config.toml
moe_layers = [0, 1, 2, 3, 4, 5, 6, 7, 8, 9, 10]
parallel_block = false
lr = 0.00147
batch_tokens = 65536
seq_len = 1024
train_tokens = 444900000
steps = 6789
Below are experts of layer 4 (counted from 0) of a mixture-of-experts language model. Rows are named router (the router's row for the expert) and show model dimensions 0-191. Each number is 500 + 25 x the weight over its row's rms, rounded and kept within 0 to 999. Numbers have three digits each.
After each expert's rows: a language model's description of what the expert responds to. This comes from a sample of Wikipedia text that the model never trained on.

# expert 49
router:483516514507473534496455505529507510498516515497535505455515483476458486452478523455504463470487499517473498540543499481513530489472543539554530511475499509529537490487496535484545491493541525474538540497539470543488501504536487501495506494526463527479532513564484479510478477485505469496492485529492520457510481516515523528457471543513500486499534517503472494484526486516475512498507502502479517513450445501508493538523521473474554520458550498520494544486533498510496452516533507508527479549512528516501525492499526486492525466537473476519480507501496503483457510516503519508
Description: Awards and conjunctions. Award and competition words in result tables (Cup, Award, Won, Nominated, Released:), plus and, to, as joining phrases.

# expert 2
router:469487470498523539506503489512469504511482491464480533470468463470534504514511495517485495509492522500471498483523536510521495463524519493468478510514558468484503529518510525536454528487499509479510499484507501464476542498470495454472508513517545508483487505465504452453503482445489518531563526501503467475480462511534509480505505494514493546483533502513506476477519467508508473442525482486494500505483502458477475519494485455465495507468493545496476478493548484522542478505471461470505507450448520470507509527530485511484531535487463516520497518513548522540510464504501535533
Description: Noun/verb-forming suffixes. Word-ending pieces like -ment, -ption, -able, -ward, -ending that complete common English words, e.g. Assum-ption, cap-able, development.

# expert 36
router:506495548528509516479502466484515493521521519469519534501466476546468508482491530501493459530470518497505459520513484533513472542525510544477517520510516493504474448503520508479455494481455454466499498537492457472463484494509505466510516517517475490515524536466504479518530527496517495506480478486470540498514481526496508505492506493493522448484496491489509513473493480469496543528461514501476541510470465482479480495538551494510483512478494489471506480525457492506465492526528527550507535567483533482483475477452465492522464458510515540526537527544499502450515492492531495519
Description: Table and list delimiters. Pipe characters starting table rows, list dashes, and colons after infobox fields such as Record:, Died:, Country:.

# expert 38
router:553471500522474493438462499541482498501482519521508475543481518463500489514527512483497529515506502460502487488540454473542474491486496494459510524544475472481536475511525482499495506503531508478547516493536509524495504499518552503475457512480534489524542513535494512543486515506456464514518480506533491466464488459513531491522520494473513506496488520494537503496544541510518515466508479517530509462530466473552556469495497503519483524457472502501517478491512502477481475533516498481480509459494489539528480489472519519518505483533488527468501481453475546514499459510550481516
Description: Plural endings. Plural suffixes -s, -es, -ers, -ants on nouns like tribes, horses, shows, peasants, Records, Championships.

# expert 7
router:482533486509480503534551453498523514527496487541466528511484498522506477493560487544536481491476478515508532494488482506507530457519480503495487491472461503459460543508473507499481523510527451487515506454497518456530530506526491467487539483503541467490485511476513505543513491466471472495545535457521480543505464516480466476524516477493485530497518486485473485507518516504455464506492532464465539466469478448471459463476495530483512500469502488477507499494495516491497492521493532497464477525525517485500475470506540492495530485491508496509535540501534459496514465472498454530
Description: Word-initial fragments. Opening pieces of split words, often after a capital or space, such as ex, bl, st, rec, trans, comp.

# expert 28
router:482491528495526538496473477477531478493550540510485506483495493534480470466504469457486507506461530501485484521516510541509516510490508518561453501507522474555542515491503504517451507471499499505502485488503469505517505472519543508484462534511521542530514509479527472506493496524495474472501473498484486528467483495496512505451483462532496486489495551525469469475451486531482474486478461534494459521489529457511524533528468449456538542478514499521521495473477487534535488531532468515482487532480490529480529526511530507470499471496493496502507546508484501457467472550503499492
Description: Words in award and title names. Capitalized nouns inside titles of awards, contests and organizations, such as Music, Song in Eurovision Song Contest, First Lady, Division.

# expert 22
router:522476471535487480517517496509455473482499462512472533488516529494499500447483536507528509538513504476501520467445508540456461518528533533512525522463510499508520486458527490530478514526456528513441474488476478540545529471533475479490515448483508443533466528516539493486526503488503496474470493482516459518502546522468485530534500521490495496459495523551519486453511495511510501518485499458468514506494540502497503521530539530486480515513544475491482487506481533532503503481479485511476519514466508546509524508483493470470549522456504506489527499491521490505472486490473501505
Description: Comparative as, prepositions. The word as in comparisons such as as many as and as wide as, plus the, of, on, over, under, near.

# expert 19
router:497506500505496479512498494489486461451493513490492461513489476523496468480465543489513433491490502488448491521461524516498536515508532537492516542517481513534461519488508462551512468488526536537532518499499474492479488509524489478460530501480502511525489462487515555495499540523508536499524472530521513466539483456478508493499541495486537487464489478533471489536484515489497538447515504499442508497493538507460529483542445520477513505499511466477488536478483512502500545473511485494503511540523503517447517481484533471523489522546505470518483482506524487484479487520449525510
Description: Articles and determiners. Determiners starting a noun phrase, mainly the, a, an, its, their, often right after of, in or with.

# expert 57
router:527488533465464460485500551513524484470498496540473490501503457505520513537459528499489484496517439504532520464475510525527495499488456516508485508456494449496469466510458466551483496522554487468502503468467478497475459500485517492470511520506536521465492524461539474510498500474530501492516500498514468502490460478478514516477504503502495483485486490500507469526521525496511541468486508545546504544484471531541468494493544487503499536492447472504481522512498522512515491541511464448498492463533542458463493469515513491524483465497490523515491497468510533536494489488514538516
Description: Scientific word pieces. Inner pieces of Greek- or Latin-style technical words and names, such as Metrop-ol-is, cytop-l-asm, saurop-od, -tic, -ic, -ol.

# expert 14
router:522500478523467443480512490486498511462481468491514496477493451490499498518519480504491475469532466533455480505456495536530490474484506512478529495468526515526537488470512462521499492472505533535474512485440557468472491461538484464473536498525485499482508504516472501501486545474516542497531473498484540506532519484502475499488511486492493540487484493523512466540490476522506475515500515493514517458512529520474484510475493548461457494526477445514473540495490482462456498512517488515506504532540537490463543514523470525506523514542560518487474473480511497530531470500493504497
Description: Quantifiers and adverb endings. Determiners and quantity words like more, one, two, this, such, often after "the/a", plus -ically/-atively adverb endings.

# expert 54
router:430492500478495523505454510509515508529502451456488471471474514498455503460458480495539525523480542545475504509494457525513519500518492522529518507482502493532488510475498507493500457486529517511512501491510541477507529475480498511463460472520509472534524517541461512471507509535531518528483477499468551496526457469539495510465532477519508496514512522513511502449520468542492468493527468520534480486503526499497474502514463504507504485514517480503443507453527477459491487463515478500510477509518541470522527510468509481501481512537536470517473470456476456507533510525532523512
Description: Function words in narrative. Pronouns, determiners and adverbs in running prose, such as the, they, him, only, which, first, also.

# expert 58
router:497461463462513507484475514517490545497463532519521522489481475470561499513547464482497505527496540499507519490539550540528540508492470504443476483514510476462511513505484463483480521490518439456516495488515502479479471465461481526463461527488537502475523462450529498521475468496514473477559506465449520466514498492517506487493510461506474511491479537487503497464477471498483466467548491522478532485461516474530487507500492514482491523481491528482490465468544494516522484515489494458512519538465488508530488513515482484508515477502506483506515504505517527521544460495503502525
Description: Inner suffix pieces. Middle and ending pieces of long Latinate words, such as ent in abstentions, it in expenditures, ation, ected, ribution.

# expert 63
router:503525484538465474493527494534512486459494494475539547508523489517463511506494487475488460469511540433533488516503485506453480524537527540546531457490518511457503519481538480493497482499490459509489485497526479516506537522465468472516538485470481498504480501521539482527521520493537497512464503464486490514518491489483488529520462465520497500468529486453481517508544536492501509493512483528487502509474507475490486538540462499479491533468543514478507485566503494510490519481530487505495479446485536557475518499485486519475495450495473489486562476510551522486501512521497496510
Description: Clause-opening connectives. Prepositions and conjunctions opening clauses or sentences, such as in, In, that, where, per, However, because, plus section-start words.

# expert 3
router:499522509502471510475490561502511476512493524463454512510493514475477528512461499507474480483531514503494523499519502507524515537478535499505537493477501474517458450511459505512499490479527482534518487513552455485494516514512493514505491497485483558501521540517534458494538502494507482479460479539472504493504461479516469483481488465505531468496528490481471502460500493493459540478462507535522482545507459535498459518550473540536484527479480480485528478504446463501483522509512544483467536542515509505481513502531489488515517521549501505531464454480506518474516538471545509480
Description: Table pipes, name pieces. Table cell separators in Wikipedia tables, plus mid-word pieces of foreign names and places, such as Aboubak-ar, Vizian-ag-aram, Arm-ad-as.

# expert 18
router:530519490474534518532496541544534504497462542516500496508551499503465503496470524503481449473501462485506500471542445476496463489475505505487525508484533477490516500449511474496505500514515521482485499504533499499463463501502480491492531469477524508535513530460532505502496513515515538529539489499496504505521502484508504469487504503521539547491492516465532457508529533488496469516499461481532490456525468476512505522475459491564485510480543498528527518546493510506495459498503531557512482446525478563508475524510471469537490525509454529526508449489504506486517498506466503488
Description: Name-initial fragments. Second pieces of names after a capital initial, such as A-ts-uki, A-ash-a, Lev-y, plus North, Super, years in tables.

# expert 11
router:546507502520525501493527519458503509444484505482471465553512549487469533494503500545534495510472485510511525453469473495519478490500483466535514471492523497488455540482504483529503503522494495490471523507552491454520525498475536494542503520535494517513453516515514473483528457468508489467515462480493453532461479552473504489454506497455531518487545510543529499506474514510494518491502502503507507528504536458513533489487510520548536537517476507537502502520474498500470519526517545477479488500522494502498502506532542503524512509453448514484513487455523478458495486477503505510
Description: Name-internal syllables. Opening or middle syllables inside foreign personal and place names and Latin taxon names, such as Sh-al-ini, Z-ag-reb, Jal-isco, De, Le.

# expert 52
router:484536520522502537474532506530496483504524519501539520502506512527471544494457502441479475475475483495485465476516469478518484511491501492488498476520531498555470486497454524507470494517504551555521482529481480527480550467512519533543476490489499485503545490496522479487479510506511516546440474496468506457500511518464490527482518462485484480494497477475502504476531490500480499471473524481468489530454509550499484556509545495485545487507514467526502527516501452496527476515479521549473531513483541471530526501494481504536505489477533514501473519498453487476493476539511478476
Description: Known for, temporal connectives. The word for after known and famous, plus sentence connectives like After, during, However, and pipes in discography tables.

# expert 29
router:489502498489519532452489478523505459533512548498481504521531474538513495461448507453506487497482528482522503500474524495547494485505508526507504518482505459564531503463508530498515515508462500447536516513471463498460469478543502489464496468509486484481525520526525503471497501532523466524498497526484536540478479497484535522488468512493473495481524516487466482461531472495490519513499467509465527504475442527528548494536515502504529509491530534534476516510481508466510478517507519503490484538467551518479468469500507518536501453523516543501495502547500489463522476549491468500
Description: Field-label colons and dashes. Colons ending field labels in infobox lists (Gender:, Manager:, Propulsion:), plus list dashes, equals signs, line breaks and table pipes.

# expert 34
router:471495538515506497499460534508520521538505496549527515459483539512496516522534489471458494520496480484480501496512524480518523461554523504548500501501533490538506498486523519518483479486497537517484525518475478508462501528532542468499480500480530499506485509528510478505509496516513470486493502521480487490486535542454511518493507469455467525505470468511459469463507488535491508518477487517470506518476532501513480558496518468486519532473486461517533542514471487528538470503519492500477506509513505486444522513450505547455494487453456544502462538497465470472481507545445506490
Description: Acronym letters, codes, numbers. Capital-letter pieces of acronyms (UFC, NBA, ECSC), football position codes (DF, MF, FW), and numbers in table cells and dates.

# expert 25
router:505548537493492454498514498512553499510446534503511486493515475485495500533468520510517469527541454474507531539508451558471495490503471490465474517497488459495506464502464527488517483525518500495525558479487520505536493510491518468490477504502502540526525530532513503500513475476509542518502500558467467465495509490525465497519485497521534504493534501492508467519499525452497533515496524471510498497518465512476505500462535483498513450458506531505522559533522481480505485515507494461519481475556460485490491495533477515473487534503509492526461462500513527507489465463540490466
Description: Name and foreign pieces. Pieces of personal names, place names and foreign or romanized words, such as Mary, John, Kh, Tiā, Gaël.

# expert 31
router:494539478529467461517491545527511483546501517518457549461497534471509493507523548480489458500523471491473510484511524475447491553488482465503492480469488516495453486506499509500500494467516504484519483502516487515469514489493517496553546497534520476503489539535525479494539541491477528516460487460549474493486533536456530492512477516463552509497454478463465537517505465488501520499493496526502502492509507472488516539519541522537525519492499457475493508460478443503521484522523507502503442533499492489508492471489467510471503464487509499518518496505521506494515513479472541463
Description: Table cells and odd pieces. Table pipes, blank cells and numbers in sports or election tables, plus pieces such as ah inside names and web addresses.

# expert 43
router:492477510525552470488504517467488450492501490486531483465514473457517532495468484509462544524526478476491493475469468501534522486461557471513507499531494534440524535469511519472478490480521476470512449458521492446517493515464467462514479544494507514477509531519508490484523504482490518543509510503507477499495521498535498487494493449515534522525476487518488488558533527529509474501502471535546515479517468496510465518492477490508494482475487502519492458516482474505556509510524451529540468485516473462506508481498517484511510478493461501493527544517545476510451489493513514500
Description: Surname-internal pieces. Middle or final pieces of surnames and other split words before a comma or 's, such as Coll-in-s, Lincol-n, Holl-id-ay.

# expert 46
router:498515486482469482487457490525542499521493516465483478535548462474517500511479511478469535516508507512510494510486541493506526450469479469492508459496473504513524485533494501538502531528514493511480502467523517464514543517458516510548461507478524475493484525460470491520463450522521516549490508487521524492497506479473469524492459519503515486459542541498485459456504525544487497476480492453540476471525489523475507530522467467522493492496515494551454520470479490511486501468488475495530479532466527518523458501491459479527459468477475523534499505481530518475512467478502501528
Description: Prepositions after verbs, nouns. Prepositions governed by the preceding word, chiefly with in conflict with and peace with, plus against, by, for, between.

# expert 44
router:529458460506530476493527526498505528475510524545519519490477500464528521524504437532442521523521520495483498519482498534534478511524497484498501505489469539477462508503534498466494491465489467511522492474508517496473461459495478487496537477541527470514519496491474553506493489513531455522537504498512549497468518453521517479497519511515496528488459525551504472511529505489543499490531515469487516519529530531533467493474511547521501490534445448500502515494491517510458557460523535512516528512474503495517522485522480523490499539552490485527485467487508492483532493471501507498
Description: Suffixes after short stems. Endings such as -ent, -est, -er, -ed following stems like dec-, low-, Challeng-, Commission-, e.g. decent, lowest, Commissioner.

# expert 23
router:508533529509460529511517531492510464465465525549507467547521490511530470567510505527518494484492504491550493528500462503484485527511492458512509468518447527472527519482523453502537497513490470533459524517503540521519518530505516461528505502500532472524502507485476515534528546485504500440505531499530461564493486489525496510524501490511514554496491493510494472519531540516492464524531508471482508508528535532518509496494549495482487517519541470520516510541515504501510530481505549463512458504506471497497519481506516530441528526485500518483508492514492536518494469513472504485
Description: First letters of words. First letter or opening piece of a word, often capitalized or after a quote, such as I-f, Mon-f-alcone, Br-ousse, ind, including subscripts in math.

# expert 1
router:506529525519524493519503498519504473500517502448513526493513488519472495505468462461503529484513511516473484491536499503519527535507490540485478519485527505537538487505527516482507493502482518504509490539497502522479513459480465492509486535510484512536458504489517468515522517555509452523483479496503491486479512492496523462522466501461512455487503463491546504492514445537504502487482462468534473488456461486488536560542536489498515492509523523518458532540515490507511534546487525558431467532488547548502501485520507519490509522530500523525493544475471491498510534555494478495
Description: Commas and table pipes. Word-final commas such as s, a, ing, and day-number commas in dates, plus pipe separators in filmography and award tables.

# expert 9
router:514527507458496478482461490491485468509515536462495491518490481447550488514496527495495523464537547510501507477544466446523533512458547501495495488510454534489542496502480516517495453512503485533497533492542478486508491501503496472524490510530470488500490502508490508488498523471487485541453510538469486467451470491521527520491466510520547516513505484466474499535484541492486503537525465466483495511534455488500501465496483469510528474453504528469543489493526460531485455503469495504544466516522505532459494495522519502539499483526452494458496521472500517507487502473526526519
Description: Proper-name continuations. Second parts of place and person names, such as New York, New Zealand, Hong Kong, -berg, -shire, and pieces like Ber-ber, Wat-an-abe.

# expert 53
router:474542467478496507513483507491460493499492500484491492498463538519540458449505508491522480484551484455485493511499445472502485457493564528474532495501503459544500509473509542525516523557500528529482558474493517507480492485537464476529519472515487513504446507537521485460508488506531512507486502530490527478510490503507499466459506527523484545495504480489498485530536499510463520527456461492494485471517531484511460512482505507521539521505508486486503521527484471477450476486504527558490501470522524533526471519509504520549525495527486505507528460508520488519512479515478527456
Description: Nouns in fixed phrases. Head nouns in set phrases and titles, such as at one time, Centre-right, Master of Science, World Cup, and month names.

# expert 56
router:470489556513516493540505513480483518538506519520494480465497507471476493468490529471516519488531491466528534451519475534487459517480526457469484481515463513455458509496477562459488503553521512496501501522495517480471500516510476495497507526486502463541510503503524482506514520481489502511500537490537494509498514495468498468482488471505515477492468469479508557518498465472515469501536474464490533452448453515515527497470501514535496508458452465485483513489496467503514489519498547535468491548530482473510465468513492510546550475469505469500526500458475483508496539483509512502
Description: Letters after initial H. Second pieces of names starting with H or D, often accented (Hí-res, Hå-r-stad, Díaz), plus digits in sports tables.